Weights of a small mixture-of-experts language model, trained from scratch on English Wikipedia: a softmax router.
Below are experts of layer 5 (counted from 0) of a mixture-of-experts language model. Rows are named router (the router's row for the expert), gate (a neuron's input weights, with its number), up (a neuron's input weights, with its number), down (a neuron's output weights, with its number) and show model dimensions 0-111. Each number is 128 + 32 x the weight over its row's rms, rounded and kept within 0 to 255.
After each expert's rows: "comes before" lists some tokens at least twice as common just after its tokens as in all text. This comes from a sample of Wikipedia text that the model never trained on. Tokens count by the router's weight.

# expert 30
router [142  77  50 136 155 111 138 156  99 129 150 140 100 135  88 140 177 171 150 129  67 103 134  93 154  94 153  92 146 119  94 175  90 127 160 149  82 124  97 122 119 118 112 108 115  87 104  96  89 134 161 106 130  98 108 157 171 147 154 199  98 116 139  93  98  79 125 136  88 156 156 135 112 113 175 101 138 206 167 101 121  99 166  92  75 133 119  61 115 136 144 153 205 109 138 109 141 156 113  90 129 162 126 109  95 137 114 121 134 109  94 125]
gate0 [182 136 131  82  95 121 127 130 112 100 120  75 124 143 126 187 155 180 126 201  52 154 123 168 149  53  88 128 144 167 148  89 129 171  92 117 132 129 107 139  54  85 109 130 102  70 121 136 142 141 165 116 158 120 171 122 135 204 122 180 193 160  66 120 110  80 132 144 127 108 156 134 128 142 143 122  92 190 134 120 129  98 136 141  95 165 143 143 126 153 103 203 187 142 157 105  63 102 138  97 118 112 141 151 134 136 100  97 134  79 127 144]
up0 [145 111  96 136 128 107 183 150 117 129  92 112 130 115 146 115 118 163 141  99 153 153  98  99 138 109 146 139 134 132  62 143 187 116 153  60 131 137 133 151 122 106 166 109 145 113 184 119 163  81 105  77 120 140 140  94  84 120  91  99  96 118  81  98 122  66 144 158 159 162 124 194 134 166 130 134 129  89 195 109 130 125 190 169 150 112 159 126 160 139 147 134 170 192 132  72 143 149 129 104 130 132  70 147 123 161 132 122 157 195 153  85]
down0 [123  97 103 147 135 123 206 171  54  64  96 121 137  95 154 102 130  89 145 140 185 106 156 131 109 107 108 151  79 122 128 187 121 115 145 189 108 127 110 120 108 180 107  77 112 163  95 126 140 155  88  83 113 161 122 162  56 187 104  40 117 101 122 131 108 173  76 120 132 103 104 148 125 161 126  83  94 117 103 105 128 189  70 129 125 141 119 143 186 123 108 135 113 105  97 102 120 114  43 147 112 171 145 122 122 134 147  91 177 137 100 145]
comes before: " |", " |\n", "==\n", ";", " ==\n", "(s"

# expert 21
router [149  85  92  94 152 125 126 138 111  99 135 143 126 181 144  87 132 120 142 104 165 129 141  80 129 144  94 110 114 104  87  79 106  81 130 150 138 136  81 114 126 142 173 110  97  95 128 106 113 106 183  67 124 102 120 112 170 160 121 187 115 125 113 116  55 121 118 140 122 133 104 111 145 160 150 164  95 174 151 106  90  97 163  93 139 172 164 110 127 193 158 143 186 106 124  86 138 133  67 121 115 143 184  57 120 111  68  95 150 119 122  93]
gate0 [195 101 138 174 143 128 176  84 143 171 120  96 180 142 169 136  94 131 170 113 116 154 132 183  54  90  61  63  99 163 109 139 146 102 135 124 110  87 124 117 122 133 127 120 158  98  97  84  82 146 168 144 170 195  87 110  96 143 127 123 135 131 132 116 144 123 141 189 140  98 109 145 114 140 140 139 125 141 102 155 163 182  95 100 146 151  81  91 179 152  96  90 149 102 130 126 133 100  49 114 139 149 119 128  94 112 181 151 160 119 102 173]
up0 [196 139  74 132 147 125  91 151 127 140 142 151 151 136 130 128 159 130 194  89  95 208 135 164  90 106 163 139 135  76 167 146 108 162 136 153 129 109 145 108 105 114 193 211 134  86 121 114 144 132 125 113 152 154 127 118 153 192 135 120 112 106 100  93  82 115 145 180  99 130 122 109 127 132 163 167 137 157 116 148 136 112 100  68 158 155 120 129 155 131  66 114 186 121 141  48 117 138  67 179  94 140 141 116 138 184 104 139  78 142 116 151]
down0 [ 61 129  94 156 126  87 186 126  84 118  64 178 117 127 114 118 113 123  65 143 151  80 143  99 100 157  87 143  80 177 129 147 142 121 149 111  89 134 155 143 120 124  94 129 132 130  65 120 134 146 155  99 118  99  29 167 125  95 143 104 123  59 214 125 163 220 144 111 183 128 103 168 123  86 118 112 103 108  87 120 160 168 128  74 156 112  83 110 147 147 111 167 131 139  81 175 117 117 145 103 149  84 116 170 140 128 130 108 111 106  98 143]
comes before: ",", " (", "\n", " School", " =\n\n", "\n\n"

# expert 20
router [161 151 147 124 168 174 148 138  79 112 124 128 163 176 138 110 106 150 133 118 128 124 208 133 189 131 115  97 135 149  71 161 101 126 137 138 109  83 103 149 107 145 108 107 134  92 119 103 166 135 211  91 147 114 140 148 175 163 144 129 132  78 166 113 107  81 109 114 140 124 142 144 142 136 129 162 144 206 152  76  72  91 124  66 130 123 122  92 111 171 115 171 153 125  84  83 108  63  50 117 103 151 200  97 122 153  79  56 120 126 128 101]
gate0 [100 132 112 117 132 117 123 133  77 139 126 143 110 124 143 133 213 146 102 154  90 129 146 221 159  95 151 103 122 159 186 201  71 181 126 117  84 166 120 118 147  57  78 119 127 187 155 101 140 142 144 178 145 187  56 130 133 132 152 103 139 196 174 155  98  78 128 172 180 125 146 143 151 120  86 137 152 127 197  86 111 118 131  78 143 142  86 174 133 106 112 170  91 166 118  78  87  94 121 100 122 149 118 116 159 135 106 113 118 173 138 162]
up0 [104 127 105  68 181 103 132 103 126 136  46  71 116 152  98 113 139  64  97 199  58 100 158 130 143 152 145 129  80 111 153  97  61 118 133  62 107 126 133  66 174 104 165 117 145  24  68 160 122 133 136  64  79 124 119 141 188 139  88 161  82 122 175 184  82 129 178 152 172 137 143  96  79 172 162 152 141 102 157 102 157 150  83 166  86 137 174 112 126 152 137 120 176  74 101 113  65 142 128 149 178 138 169  54 168 130 145 118  99  63 157 124]
down0 [146 130  81 157 105 201 188 141 143 101 125 165 150 125 151 128 128 185 124 130 146  88 114 130  81 111 102 167 144 135  97 130  94 150 118 111 114  86 174 125 164 132 104 149  68 169 132 144  66 180 141 129 153 163 139 145 128 108 141 156 129  96 113 106 119 118 164 110 120 146 100 107 149  94 132 100  89  94 124 158 121 156 171 157 152 154  97 166 156 132 201 130  97 108  78 111 176  96 115 127  57 139  95 124 172 123  91 131 125 166 112  49]
comes before: "|", "|---|---|---|---|---|---|\n", "|---|---|---|---|---|\n", "|---|---|---|\n", "|---|---|---|---|\n", "i"

# expert 22
router [ 70  83  77 102 119  85 135 158 127 149 165 138 118 158  93 142 107 166 140 106 105 114 150  52 207 130 203  93 114 174  76 151 151  84  89 153 127 119 146 100 128 142 133 128 106 105  84 124 172 131 139 118 102  59 170 144 206 130 140 157  69 107 125 118 142 140 101 104 138 124  81  98 107  85 194  83 111 182 142 128 131  98 117  92 166 126 125  63  74 167 142  70 150  66  95 102 162 113  49 109  76 128 106  97 154 140 112 154 162 163 112 123]
gate0 [199 144 181 130 173 126  84 147  68 169 120 124 106 116 108 137 117 108 140  96 155  73 113 159 158 145 150 189 133 166  72 142 153 103 168 106  78 160 127 115 107 120 164  74 153 107  99 101  84 163 120 139 135 130 167  93 163 144  93 128 103 147 156 101 111 145 126 102 116 124  90 206  61 137 136 153 139 114 145 119 145 105 186 175 155 148 114 119 173 142 149 115 147  99  98 189 103 168 102 137  84  79 109 122 146  99 160 100 148 124 114 122]
up0 [123 122 134 147 166 202 138 147 144 161 102 121 130 126 135 194 129 147 127 136 127 142  79 155  86  46 125 175 118 153 116 102 124 106 132 177 138 171 124 100 121 126 114 180 114 106 154 164 160 154 152 125 113  93 168 117 119 157 163  88 109 114 132  92  75 163 169  82 174 189  87  60 157 175 113 117 145 126 115 112 121  91  80 152 131  95 154 146 123 153  72 138 121 157 116 162 214 167 132 164  87 127 125 192 129 139 134  99 156 163 127  98]
down0 [127  95 116  65 111 104 134 154 131 102 148 110 140 125 130 138 105  98 142 193 104  95 135 136 134  81 192 128 131  98 192 134  96 153 108 154 162 131 121 134 155 140 124 167 172 184 150 130 134 125 152 153 140 154 120 146 178  82  86 131 152 152  89 106 117 146 126 109 105 125 106 135 118  78 166 130 164 122 116 133 138 137 109  56 167  84 156 126 145 102  77 129 128 130 165 130 117  87  96  91 113 125 143 132 158 126  98 106 117 139  55 153]
comes before: " the", " he", " it", " a", " they", " to"

# expert 59
router [ 46  88  99 128 142 117 139 124 136 125 140  92 140 141 105 182 126 120 147  70 101  86 174  41 186 105 168 100 104 147  95  73 134  64  63 116 124 120  68  81 144 162 219 125  84 135  99 123 155 159 187 107 116 115 101 109 154 151 162 151  94 127 135 111  66  89 135 101 124 148 113 156 106 104 110  96 117 125 155  69  81 114 140 119 127 237 112 105 108 164 186 109 149 122  85  14 126  78 124  78 142 117 163 138 116 138 124 122 168 194 108 134]
gate0 [109 119 107 123 133 168 100 118 139  96 101 115 175 169 170 155 141 156 131 144  82 152 101 130 100 171 128 130 108  99 134  63  96  93 175 157 110  90 155 123  87 188 170 117 128 142 118 125 185 103 129  99 101 101 112 170 164 136 157 123  87 131 158 108  82 118 138 181 133 208 150 119  87 174 106 191 181 150 132  94 142 112 131 147 106 140 142 162 188 113 172 171  99  57 144  32 159 136 121 133 161  86  71  99 115 146 127  92 139 141 139 142]
up0 [152 167  86  90 159  85  73 114 101 162  65  99 141 131 121 174 107 133 111 128 156 152  73  85 102  92 154 117  52  74 139 179 133 166 116 117 114 150 207 187  95  90 199 143  77 127 134 126 193  96 137  78 160 114 144 109 144 108 164 170 137 143 208 117  96  78 130  93 144 129 156  92 133 120  99 147 112 187 161  96 129 123 134 151 126 131  76 183 130 126 145 112 134  89 140 119 113 201 161 146  92  64 156  83  76 114 157 114 147 150  98 108]
down0 [179 147 102 196 120 144 117 127 159 129 112 130  72 156 120 145  72 130  75 153 145  90 127 141 121 132  76 122 157 123 123 122 102 131 174 155 198 109 187 137 142 167 145  69 132 143 133 115 145 177  83 160 191 148 171 141  81 130 161 181 158 164  70 115  97 172 154 115 138 140 114  94 131 124 115  75 115 146 126 124 115 129 140 112 112  81 173 120  92  85 132 140 156 130 144  95  90  91 127  94 152 148 168  91 120 103 154 173 120  71 137 147]
comes before: ":", "-", "\n", " by", " information", " name"

# expert 12
router [171 118 122 134 166 126 160 162 116 126 126 147 113 136 143 120 100 159 136  53 135  85 137 149 142  71 144 113  93 145   6 127  84 126 100 176 142  98  68 100 130 125 161 133  92 115 121 132 129 170 144 103 167 127 153 138 177 195 144 121 139 153 157  98  75 106 101 102  89 121  95 170 115 128 120 133 107 152 153 140 116  58 161 110 151 119 116 102 122 143 196 121 155 145 127 115 135  88 102  89  78 123 110 123 125 159  79 115 193 200 110  92]
gate0 [127 159 126 134  95 176 113  74  98 147  92 101 185 124  83 121 120  95 186  46 128 127 190 142 162 140 149 181 182 150 158 130 158 180 191 176 166  90 164 149  93 102 214 166 110 114 120 146 143 136 136 172  66 115 129 162  96 189 171 145 109 148 197 119  83 143  99 153 167 202 142 113  95 130 102 128  60  95 184 171 151 162 166 129 153 130  91 152 152 156 153 134 167 101 166 123 139 117  85 149 114 116 136 142 170 149 149 102 141 112 123 137]
up0 [ 98 109  86 106 109 117 103 144 155  93 121 118 143 150 129  34 155 116  81 162 112 129  85 100 138 139  93 118 116 131  78 163 138 134 177  77 115 147 129 147 121  79 145 173 101 106 204 131  95  98 120  52 130 185 126 101  99 126 115 126  97 134 174  88  41 148  73 100 169  76 164 163  78 141 162 148 108 172 150 136 130  66  57 160 109 120 126 147 150 101 138  75 150 159 133 143 153  62 169  58 155 151 149 124 147  64 166 125  99 161 131 105]
down0 [100 135 134 165 138 119 185 130 148 111 115 103 115 116 164 162  85 103 146  87  81  98 153 127  91 168 183 164 127 173 123 149 118 125 109  64 160 137  92 143 133 159 144 140  81 100 118 101 126 165  89 180 133 100 122 168 125 182 112 112  65 110  37 133 142 139 113 117 140 146 107 106 129 120 153 130 117 161 116  78 118 134 109  97  91 142  73 154  99 111 153 165 167 134 105 153 158 149 145 149  69 114 127 133 183 162 137 156 125 162  93  99]
comes before: ",", " of", " and", "\n", " in", "."

# expert 45
router [147 121 111  90 148 104 135 150  73  86 147 132 108 121  99 124 153 175 175  98 140 151 146 116  91  60 107 136  97 122 103 145 112  78 110 124  54  41 135 129 112 158 122 116  95 104 115  68 112 144 124 112 119 126 181 125 138 160 178 182 122 100 195 164  69 136 101  59 157  77  64 135 218  80 115 151 141 164 194 110  99  59 155 134  79 183 102  76 138 142 144 133 151 104  89 126 107 120 136 123 101 114 134 108 133 134  99 161 194 160 160 130]
gate0 [ 81 211  95 128 130 162  90 132 149 152 141 176 194 146 139 182 145  74 189  67 113 103  98 145 155 149  88 113 134  85  87 140  99 113 115 115 112  94 111 147 129 122 188 105  78 145 130  75 169  98 147 147 174 128 167 129 142 137 186 114  81 105 160  90 163 127 119 131  62  60 142 124 139 158  97 128 132 137 143 127 102 105 117 102 184 119 144 108 159 105 127 105 110 169 174 125 124 123 134 160 118 111 112  97 183 113 110 120 174  93  87 147]
up0 [ 55 132 145 135 122 153 157  97 158 113  79 188 176 143 195 130 137 102 132 123 126 121 108 122 144 181 151  85 110  80 171 146 210  84 181 114 141 168 118 125  95 146 203  64 100  79  94 139  89  69 150 110 130 144  95 129  92 100 176  79  96 170  85  95  53 156 155 121 158 120 101 119 159 134 154 112 131 113 100 174 148 132 115 143 145 166 201 102 147 122  97  95  96 104  83 145  80 117 105 174 165  98 111  60  95 155 130  76  78 137 131 141]
down0 [202 113 147 106  84 175  68  91 123 151 119  89 171  76  89 139 124  73 126  95 174 137 128 166 133 127 111  65 123  98  88 102 123  98 118 119 129 140 172 136 118 161  89 134 107  95 129 157 145 144 142  79  75 193  67  53 106  88 134 144 124 135 180 162 143 120  97  78  58  78 131  93 138 147 105  78 114  94 104 125 107 158 152 103 112 130  79 120 130 106 109  91 158 158 156 162 165 131 117 164 115 151  76 158  89 127  65 146 211 146 144 166]
comes before: " the", " to", " in", " a", " as", " by"

# expert 55
router [102 113  96 136 127 148 127 180  75 134 122 144 114 204 127 100 149 164 148  69 109 134 147 149 101  91 168  83 123 134  94 163 125 122  79 175  97 131 145 115 174 181 103  93  62 104  79 128 134 158 211 130  97 132 117 130 135 123 114 162 153 124 123 140 141 113 100 109 106 125 119 139 161  53 187 121  86 110 128  99 103  98 143  73 156 147 125  88  91 147 147 147 189  83 137  76  88 123  83 134  77 170 141 125 193 156  78 123 128 187 124 134]
gate1 [116 188 144  94 143 164 162 107  93 143 103 154 120 130 147 125 115 112 110 133  78 124 144 189 101 136 131 103 117 102 183 136 118 229 130 194 117 107 161 125  78 163  84 182 116 121 140 106 150 115 143 131 105 115 129 128  67  94 132 117 136 110 182 106  97 132 128 171 146 142 168 150 122 107  73 160 109 155 150 168 128 163 120 102 179 180 158  93  99 163 143 151 195 165 147  38 111 134 100 111  75 152 150 149 186 124 113 165 144 178 144  95]
up1 [169 157 117 109 127 141 128 167 105 119 190 137 158 110 109 140 176 153 137 166 110 141 158  98  94 103 120 196 186 150 122 151 124 111 117 144 155  68 102 156 160  94  87 155 160 138 112 146 120 107 180 142  68 119 126 126 122 152 144 148 178  97 171 113 150 113 129 166 137 160 136 156  80 108 111 125 129  72 169  88 133 122 100  98 134  50 124 116  82 174 100 115 156 148 105 130 129 182 177 142 124 127 118 127  30 140 120 158 141 164 138 104]
down1 [143 126 111 124 177 135 119 145 129 165 150 137 133  75  96 151 129 123 105  97 123 102 109 132 155 107 180  99 166 119 121 195  70 186 132 133 113  99  67 146 107  85 120 141  78 120 162 127 109 166  97 121 113 113 126 123  94 128  70 198  95 121  68  79  88 143 146 139  85 153 131 175 141 136 135 157 116 159  87 131 133 128 111  92  77  83  88 114 115  94 147  83 115  92 118  99 139 136  98 106 100 107 158 108 112 130 134 160 156  99 113  61]
comes before: " ", " than", " year", " years", " season", " life"

# expert 46
router [ 34 127 120  84 154  99 175 195 135 107 180 138 114 119 116 119  96 210 148  89  95 103 139  92 121 127 133 142 103 129 107 150 122  96  99 130  95 157 152 104 137 163 152  99 154 101  62  95  96 153 190 107 118  79 183 140 127 127 134 131 142 147 146 120  87  95  88 148 143 199 102 138 139  99 216 132 118 169 120 113 101  99 115  95 141 174 152 100 104 134 114 143 135 119  92 146 134 101 114 130  60 137 123 102 154 158  89 109 123 119 142  91]
gate1 [110 147  89 104 183 108 184 127 168 194 131 173 103 191  62 121 166 154  91 114 111 123 133 121 100 192 170 113 179  89 134  66  94 132 135 122 115  86  91 151 119 179 116 140 139 125  63 138 142 181 127 133 143  61 133 153  59 148 140  85 146  96 101  95 152  58  74  89 140 168  98 149 166 134 165 105 117 122 107  47 148 183 144  66 133  76 114 161  91 129  81 151 178 146 145 108 148 112 163 192 153 137  85 117 169 111 125 101  97 138 163 119]
up1 [107 121 113 145  74  88 107 128 149 134 166 165  84 126 139 130 136  49 148  93 131 144 130  81 132 105  91 104 103 131 143  98 138 140 132 135 169 134 154 121 107 101 120 136  83 117  81  76 123 130 179 145 130 126  96 118 150 129 100 138 157  95 129 129 108 172 139  76 121 146 115  96 183 166 109 123 139 122 105 165 148 158  59 191 143 138  49 126 118 167 113  86 109 173 170 118 107 119  50 155 148 149 159 145 142 154  78  72 146 110 102 174]
down1 [138 110 107 146  95  97 129  92 161 193  91 156 224 105 145  77 106 196 113 142 122 154 126 123 121 117 146 105 146  88 111 181 109  87 145 162  91 105 164 128 106 127 130 116 144 111 141  82 122 131  91 124 124  41 100 134 137 137 151 128 124 177  71 131 146 129 154 165  75 209 119 126 125 134 199 114 162 131 116  55 161 122 140 166  69 123 136 151 146 184 132 161  96 104 135 145 141 127 139 132 126 117 108  87  95  94 119 116 122  85 149  80]
comes before: ",", " of", " to", " with", " time", " he"

# expert 38
router [159 113  74 117 185  97 140 199 112 128 145 149 133 141 131 159 116 147  90  97 136 100 115 105 170 102 170  56  88 134  70 119 122  99 165 131 134 110  69 128 146 199 164  86 128  88  89 152 106 175 137 125 100  96 141 151 153 138 182 155 118 129 164 112  81 114 111  88 125 116  92 145  94  44 204 120 116 115 117  83 138  94 113 107 100 172  83 105  72 152 175 149 140  81 101 105 152 120 126 144 110 165 155  95 105 145 131  70 109 141  85  87]
gate0 [122  93  70 126  69  72 151 155 122 115 199 159 154 143 118 107 169  98  58 132  65 135 132 148 133  91 114 136 114 132 121  90 137  83 201 120 199 157 138 172  98 141  99  71 162 185 162  92 111 112  92 130  48 102 195 128 128 165 218 151 124 138 121  88 169 145 185 165 174 131 160 148 131  84 161 109  55 105 100 101 126 126  78 148  74 189 116 137 138  80  96 129 163 101 186 100 167 143  91 174 168 161 126 126  92 110 143 115  91  60 140 184]
up0 [158 154 137  84 156 126 128 142 140 106 130 154  83 172 119 124 110 101  77 138 129 115 153 120 154 110 119 134  93 165  99 149 131 137  92 178  92  92 103 170 108 135  86 131 147 136 130  88 162 133 159 160 154 184 104 156  86 127  68 116 141  87 189 134 159  94  86 143 110 143 186 142 106 142  61 142  69 121 143 145 110 140 125 131 117  81 130 199 121 169 137 174 121 174 120  79 100 155 120 155 181 131 149  81  94 158 108 150 138  83 115 133]
down0 [ 92  53 146  80 118 122 148 145  96 161 138 101 135 134 162 110  86 141 141 184  76 216 125 101 146 149 178 161 155 118 128 124 140 131 144 123 144 147 122 130 131 125 141 180 174 146  96  75 109  82 172 112 120  39 172 169 152 141 213  75 134 133  76 128 141 153  91 101 135 120 110 138 110 116 103 159 111 100 123  76 145 123 152 166 118 207 157 112 111  86 119 183  91 124 139 107 124 112 163  80 114 114 125 148 207 157 137 169 119 135  88 129]
comes before: " ", " |", " Total", " \"", " Win", " Party"

# expert 7
router [124 114  81 106 163 119 139 181 118 117 166 125 116 169 163 110 152 146 161 101 185  97 128 119 184 110 175 117 141 151 103 111 120 123 101 137  87  62  74 133 118  79 161  95  54  84 137 143 120 173 142  92  55  35 182 169 120 161 167 125  84  69 183 138 130 111  92 120  83 124  92 126 119 143 179  71  87 177 144  59  77  70 152 137  50  97 148 106 107 115 179 138 123 145  72  93 100 116 111 115 120 116 101 108 113 114 125  45 179 114 116  75]
gate1 [151 123  77 118  56 143 162 119 122 160 123 136 178  85  88 134 111 118  73 154 100  65 117  86 131 171 123  66  96 151 162 161 160  99 130 146 140 127 134 180 121 126  84 167 123 103 173 108 160 139 106  75 115 107  94 150 101 166 129 129 127 127 120 128  68  35 141 198 161 191 139 115  97 208 166 100 111 127 162  88 128  94  54  98 132 127 130 140 158 116 125 128 123  98 130 153 114 123 142 115  80 118 121 138 144  75 169 103 132 167 136 113]
up1 [136 117 152 184 151 113  90 145 141 181 136 108 112 130 102  94 174 110  95  94 186 157 110 152 163 126  86 140 141 120 114 146 116 111 153 169  94 122 144 133 152 167 186 127 158 124  95 130 110 109 129 136  65 122 197  96 149 136  73 152  96  96 167  97 111 109 149 111 153 140 172  93 148 118  90 130 199 122  92 132 123 134  90 140 141  67 115 210  96 115 131  96 150 153  87 129 132 187 132 119 175 121 113 158 140 147 140 175 149 223  40 101]
down1 [143  85 152 134 145 138 105 103 149 105  79 176 157 121 104 126 138 118 221 131  74 152 135 127  96 192 127 129 167 147 114 108 103 109 130 147 113 143 117 179 131 154  62 141 120  53  77  84 122 131 139 120 131  74 132 172 193 132  66  81 124  70 150  92 172 163 131  89 143 166  55 103 190 107 132 164  92  67 134 118 149 153 182 130 130 132 126 135  75 181 120 148 213 129 140 130  93 205 178  95 106  85 151  89 139 158  86 163 167 128 121 147]
comes before: " the", " a", " an", " is", " used", " found"

# expert 52
router [100 146 147  68 153  83 159 160 113  92 148 128 117 117 121 103 134  94 171 126 170 119 132 104 115 147 139 139  67 126  18 128 102  87 114 151 120 156 106  89 135 121 194  88 126 154 118 112  83 146 179  95  74  92 133 104 151 147 143 144 106  95 164 111 125 133 118 176 115 153 101 134 153 145 167 108 121 172 161  99 106  71 115 135 121 196 155 116  66 196 168 133 173 134  79 127 106 105 161  83 114 190 160  78 115 166  96 100 107 111  95 101]
gate0 [106 140 117 180 138 132 139 112 107 149 163 141  87  92 104  96 187  93 128 131 136  69 136 120 108 147  98 176 146 124 105 122 152 134  74 131 142 123 105 102 191  90 176  81  87 192 134 145 110 205 139 111 103  40 132 105 159 138 135 125  66 121 206 144 158 121 110 135  61 114 184 122 187 116  93 117  91  71  64  92 113 130 113 198 127 121 167 135 110 118 159 104 115 156 126 129 133 121 135 124 158 150  80 151 118 110 119 113 146  89 142 119]
up0 [123  99 116 116  94 147 125 148 140 168 174 158 114 162 110 182 156 160 108 168 171 166 117 133 134 130 137 106 103 137 183 165 103 189 172  84 120 152 134 147  76  95 104  81 116 145 164 167 147 165  89 111  56 153  77 162 147 105 108  86 165 164 134 143 133 122 102 162 138 116 204 150 102  99 101 143 206 135 131 146 171 110 143 191 117  90 116 151 159 159  85  96  96 149  70 129 165 128  47 194 142 121  98 112  80 121 105 173 109  78 144 103]
down0 [151 108 110  86 139 100 109 193 151  97 120 105 167 127 118 180 147 112 115 106  92 175  91 114 120 133 156  97 133 186 127 141  98 101 102  89 101 171 180 156  99 167 134 172 136  51  67 116 123 111 121 133 194 182 121 172 104 117 168 155 127 150  90 131 124 144 127 111 165  95 115 165 119 115 140 123 157 180 121 139 114 151  99  52 175 103  98 102 150  89  96 162 189 132 115 149 144 168 201 138 141 113 154 148 181 159 148 101 127 139 153 161]
comes before: ",", "\n", ".", " City", ".\n\n", "\n\n"

# expert 54
router [105  86 122  80 134 154 168 183 136 115 138 138  74 127 122 128 150 134 100 123  86 117 117  69 153 151 166 117  95 171 126 199 122 115  40 159  92 135 107  93 139 141 128 111 103 123 106 119 103 172 142  93  83 101 125 155 156 163 166 137 107 122 152 120 133 142  99 127 129 178  89 131 128  98 116 142  76 189 159  81  94 122 128  63 134 158 141  84 102 173  94 153 148 139  84  88  94  76  81  48 114 119 108 118 132 148 105  71 163 119 100 133]
gate0 [194 157  55 106  75 183 175  75  69 153  80  81 121 121 138  98 170 102 180 115 218 111 136 135 120 176 154 127  82  78 105 102 121 100 141 209 146 110 115 128 158 117 113  82 143 102 130 129 106  97 150  99 143  88 139 105 131 145 191 143 126 191 170 141 115 103  98 132 142 133  91 125 127 123 102  89  90 123 153 139 182 177 234 102 118 118  79 175 111 162 143 115 130 188  87 149 104 115  87 147 106 154 109 101  91 136 154 112 160 145 118 171]
up0 [204 100  58  76 135 151  64 132  82 141 100 145  94 148 155 132 137 114 145 152  58 111 124 181 123 140  93  97 120 115 131 134 104 120  81 145 130 109 120  43 134 131 139 126 139 121 141  88 114 107 110 178 152 106 182  96 100  71 123 136 149 130  65 152 163 120 105 146 155 140 102 170 126 133  83 103 193 135 163 126 136 149 105 145 108 131 108  62 125 160 176 113 162  86  91 169 134 131 105 146  87 142 119 164 101 126 171 126 157 202 134 126]
down0 [151 120 150 126 111 127 116  85 152 137 102 111 127  86 154 115 134 115 140 151 163 111 115 130 114 114 140 174 112  53 159 132 120 127 151 137 133 142 146 121  79 125 121 133 148 129  72  95 134 150 113 150  96 107 128 113  65 141 147  32  93  90  43 150 116 108 142 139  92 136 124 125 107 110  84 122 136 105 106  93 124 114 106  95 102 188 164 116 143 112 161 128 119 112 104 142  25  90  67 173 169 214 155 141 154 163 178 129 105 154 118 152]
comes before: "0", "1", "2", " |\n", "3", " |"

# expert 2
router [ 61 114 103 132 151 129 137 128 108  81 123 150  64 151  94  89 166 199 159  95 144 111 147  75 164  99 163  52  76 157 126 135 122 139  98 147  97  66  73 116 135 112 118 111 108 104  93 131 116 145 129 123 126  89 192 127 143 152 114 141 143  76 213  84 106 124  80 116 136 113  91 136 120  98 206  96 123 217 149 120 147  90 177 145  92 202 128 160 109 119 149 103 131  91 101 149 134 103 114  97  90 104 167 132 189 137  73 140 160 164 135  83]
gate1 [140  97 153 121 118  64 163 158 142 113 136 115 106 115  82 115 160 103 158 165  80 162 135 176  85  86  82 140 115  88 102 138 152  72 120  91 111 154 138 123 188 128 136 113 221 107  63 109 121 137 143 127 110  71 106 125 142  77 140  84  81  90 142 159 132 191 132  96 105  74 133 135  97  59 129 143 105 106  83 143 139 161 164 176 176 113 106 105  98 128 162 142  60 112 129 122 116 143  79  89 142 118  88  90 134 143 136 130 133 118 145 109]
up1 [131 116 168 126 196  95 111  63 128 143 150  89 129 113 102  77 129 116 154 144 106 165  82 151 111 172 176 141 124 130 106  93  86  55  95 112 130 157 158 112 184 152 111 155 130 166 156 187  61 129 116 115  95 130  66 142 166 116 114 141 104 120 138 150 133 144 140 138 161 110 127  95 106 169  97 141 134 130  89 145 196 146  22 175 123  28 171 126 172  70 122 131 127 105 126 118 139 155 145 156 109 105 135 164 167 103  99 110 124 193  98 158]
down1 [115  66 147 156 105 110 118 142 114 134 172 103  68 172  83 138 137 136 150 164 135 105  64 145 133 105  83  59 103 103 110 146 187  87 132 154 119 141 139 197 143  59 134 153 109 108  91 118 154  69 155 159 150  87 136 133 154  95 117 137 116 103 184 124  94 190  45 122 130 137 169 161 118  67 126 151 149 182 169 110 119 145 168 136 139 196 151  97 136 138 161 178 120 110 145 131 125 148  60 124 148 114 147 185 101 132 125 196 133  68 133  92]
comes before: " the", " a", " his", " an", " their", " its"

# expert 28
router [ 99 123 125 143 158 124 174 170 138 106 144 129 123 133 140  83 126 169 163  89 163 139 131 113 132  74  99  50  85 163   0  86 101 101  96 147 123 107  73 119 123  97 121 125 110 111 164 132 120 136 144  80 128  94 229 170 183 178 114 161  95  98 152 124  70 106  51 126 156 161  89 158 124  75 138 123  86 152 161 125 111 109 163 124  56 137 125  65  87  77 193 145 168 145 101 134 120 146 126  96 102 109 154 107 151 148 107 102 171 171  98  90]
gate0 [172 120  97 149 167 134 142 146 119  78 112 117 102 190 136 151 126 135 156 107 140 154 137 105 157 204 122 144  71 120 140 125 170  90 157 117 100  66 124 128  68 145 131 141 112 135 118  97 162 142 146  93 101 194 143 112  87 140 152 154 145 111 174  93 126 115 169 159 134  67  75  96 138 150 170 125 131 134 126 108 163 151 154 156 109 181  94 131 139 143  55 171 127 126 131 117 147 101 159 142  92 114 189 165 161 181 109 118 152  84 182 163]
up0 [ 88 110 120 106 141  26 142 138 110 106 110 106  95 128 104  82 127 189 118 102 154  93  89 167  79 107 143 122 138 113 165  75 159 195 131 145  58 147 110  88  90 156  98 175 151 149 135  73 160 149 105  63  91  78 139 143 121 147  92 108 114  91 171 135 124 155  79 143 139 133 139 132  73  98  97 154 117 149 149  85 175  88 152 142 134 120 135 167  79 129 168 206 113 138 140  93  76 146 119  51 140 140 123 144  89 124 148 125 128 146  60 108]
down0 [160 166  80 159 114  53 141 150 194 188 110 175  88 152 122 122 126 151  67 109 138 120 144 160  90 134 108 115 147 110 122 138  44 187  86 139 126 114 108  82  79 124 103 129 108 160 131 133 107 147 132  98 123 126 148 169 109 144 132 161  76 196  76 147 103 117 100 146 110 153 179 165 131 161  70 144 114 140 140  92  76 121 104  91 107  97 106 100 130  91 170 125 121 201  76  83 175 154  92 174 131  85  99 156  55 136 147 125  89  99  95  89]
comes before: " of", ",", ".", " and", " in", ".\n\n"